Below are experts of layer 7 (counted from 0) of a mixture-of-experts language model. Rows are named router (the router's row for the expert) and show model dimensions 192-287. Each number is 128 + 32 x the weight over its row's rms, rounded and kept within 0 to 255.
After each expert's rows: "raises" lists some tokens whose logits its average output raises strongly, later layers aside. This comes from a sample of Wikipedia text that the model never trained on.

# expert 26
router [117 194 231  94 119 104 202 147 161 144 125 168  78  90 172 146 181 144  97 123 133 103 119 153 147 118 112  96 128  93  73 174 103 139 133  83 169 110 109 136 144  78 166 145 162 195 104 110 106 134  86 176  95 155 111 164 158 144 131 141 100 134 117 139 148 115 194  63 117 183 143 142 114 135 162 136 102 114  84 100 174 128 140 184 119  50  83 167 193 109  85 160 155 128 134 139]
raises: "1", "2", "3", ",", "5", "6"

# expert 33
router [151  96 104 113 107  74 169 111  84 104 104 135 115  77  77 121 123 113 120  79 117 132  96 108 103 124 142 139 145 118 136 121 124 160 118 220 175 131 196 179 156 158  95 130 199 103 104 185 119 124  92 130 124 164 175 156 122 152  96 153 148 142 128 114 132 166 160 133 118 112  49  98 154 145 161 110 103 161 113  82 188 122 144 103  85 135 146 165 108 112 112 165 127 124 162 118]
raises: "°", ",", "1", "2", "0", " in"

# expert 21
router [133 111 146 170 191 169 182 157 135 184 128 134 145  69 170 116 108  88 167 169 130 172  88 192 174 114  65 118 166  58 131 115 192 141 129 136 172 140 145  95 126 115 143 136  93 138 172 112 133 139  72 148 107  50 133 123 151 134  79 161 115 109  88 187 167 140 129 118 112 149 112 159  86  92  90 154 164 129 174 132 153  93 142 106  83 129 138  99 127 112 128 106 124 159 103 141]
raises: "and", "n", "d"

# expert 28
router [159 175  50 101 135 128 136 158 117 125 133  99 131  85 146 164 108 169 123 146 208 139 112 117 119 109 169 120  88 150 157 157 113 121  82 101 123 135 101  81 134 129 129 156 155 107 164 106 139 127 137 159 116 148 123 173 116 103 189 119 117  86 120  94  74 146 148 121  55  93 191 111  98 185 113  73  99 106 149 156 137 173 152  73 138 128  76 146  95 149 108 131 150 130 152 156]
raises: " and", ",", "-"

# expert 29
router [ 50  77 155 146 137 157 129 123 134  99 160  79 150 155 100 154 169 171 131 167 125 116 145  85  82 164 124 163 197 116 102  62 153 100  99 140 125 135  91 148 164 110 117 160 142 101 142  89 140 137 112 104 126 107 113 156 157 137  84 132 143 148 139  95 121 113 100 140 118 115  78 140 139 123  95  83  78 160 134 157 255  82  74 128 114 168 146 155 115  98 116 157 116 162  90 125]
raises: "W", "E", "0", "2", "4", "S"

# expert 5
router [134 130 176 134  87 118  96 149 151 132  89 170  64 147  91  76  91 125 114 122 128  83  58 106 154 128 112 138  89 144  72 112 111 161 106 108 173 167 155 126 177 120  91 147 118 167 119 143 177 126 144 148  75 145 121  88 102 204  95 108 143 153 147 147 171 128  90 191 185 143 133 109 118 179 106 108 159 188  87 141 144  97  72 151 154 127  85 151  61 106 147 141 115 133 141 181]
raises: "\n", " ", " (", " and", " in", " to"

# expert 25
router [104  97  65 105  60 114  76 163  64 139 219 143 110 137 157 155 114 129 145 178 165 156 105 118  91  77 152 115 112  97 127 123  50 139 123 112  99 128  95 110 148 160 169 157 142 152 106  93  89 100 171  92 115 150 190 154 146 105 118  71 131 155 104 104 112  72  93 176  58 151 142 143 200 111 130 166 163  97 103 131 102 128 126 175 160 120 141 208  78  99 132 107 105 145 160 185]
raises: " in", " to", " as", ",", " and", " on"

# expert 13
router [142 129 141  87 129  87 159  62 103  78 104 115  73 124 108 130 207 148 129 146 151 106  97  90 146  95 110 132  64 123 106 138 166 177 116 220 108  85  85 107 125 163 117 137 111 160 119 119 100 111  96 111 200 152 109 142 101 108 198 148 142 156 146  86 134 135 145  63  95 155 113 119  98 139 165 152 105 124  62 107 114 174 137 148 165 156 200 142 107 126 121  92 120 138 153 110]
raises: "5", "1", "6", "3", "7", "2"

# expert 31
router [104  97 143 121  96 113 141  62 103 102 109 108  91 107 149 120 119 101 106 139 138 135  90 100 186 142 115 135  93 107  92 100 111 124 173 181  92  33 142  63 126 133 140  99 111 170 110 146 102  94  88 116 182 133  53 152 193 177 109 136 110 130 119 121 138 104 121 116 156  87 113  34  95 200 123  97 178 122 195 111 135  85 155 150 108 182  52 170  68 166 174 120 112 154 148 174]
raises: "1", "0", "2", "3", "4", " |"

# expert 44
router [ 94 105  72 113 158 156 124 135 123 128 145  88 171 137 141 184 155 148 169 173 199 142 110 148 125 147 217  74 114 130 121  99  52 110 129 103  95 113 144  92 139 167 114 106 134 149 134 130 137 101 113  74 179 146 108 172 119 132  91 103  90 131 134 121  99 117 103 121  95 104 134 115 143 161 124 149 158 126  99 133 102 131 111 126 173  75 123  59  96 142  78  77 112 136 117 179]
raises: ",", " the", " in", " and"

# expert 42
router [128 111 140 211  91 189  86 123 135 123 139 155 156  72  92 187 112 121 137 152 140  74  81 127 151 111 105 137  97 131  93 129  62 121 120  97  80 144 155 166 102 120 143 128 125 184 101 180 146 149  78 143 174 137  92 150 105 133 157 154 104 139 176 109 120 193 134 149  89 109 132 138  33 119 105 109 111 115 173 123 100 123 145  95 126  57 186 188 144  92  80 135 125 111 109 142]
raises: " |", "/", ".", ",", " to", "0"

# expert 1
router [113 131 118 111 114  95 154 192 122 126 126 127 105 199 173 157 118  95 159 112 153 137 157 158 105 118 127 117 114 110 144 155  75 113 173  67  85  86 112 102 151 144 127 129 137 133  93  99 106 107 101 115  82  84 159  79 171 160  82  97 108 108 140 101 129 204 107 143 127 124 107 115 114  98 115 116 175 165 122 150 105 100 159 127 130 124 127 108 132 177 108 128 106 119 151  70]
raises: " ", " the", " that", ":", " and"

# expert 39
router [159 119 173 142 134 139 114  78 105 124 135 139 138 154 114 113 150 125 146 125 116 115 133 141 142 116  98 127 156 140 117 147 190  87 169 148 145 132 143  89  72 110  98 124 111 190  91 101 135 113 155 134 145 115 103 115 145 141 118 150 106 152  98 145 150  77 102  83 127  90 103  89  76 110 133 104 141 130 126 125  94 116  96 163  78 184  84 188 113 108 165 102 145 175  72 152]
raises: "2", "1", "3", "4", "8", "7"

# expert 22
router [171 125  61  90 119 136  84 115 133 157 140  86 133 107 138 121 132 109 102 160 121 126 149 124  95 141  97 100 126 106 138  78  93 126 181 186 124  56 145 130 164 133 112 100 148 127 185 111 123 116 145  60 169 163 101  54 173 194 200 170  91 169  60 145 108 200 159 154 133 101  50 149 168 108 144 152 141 172 190 122 100  72  73 167 106 170 114 130  96 114  88 107 172 152 166 101]
raises: " |", ",", ";", " and", " (", "\n"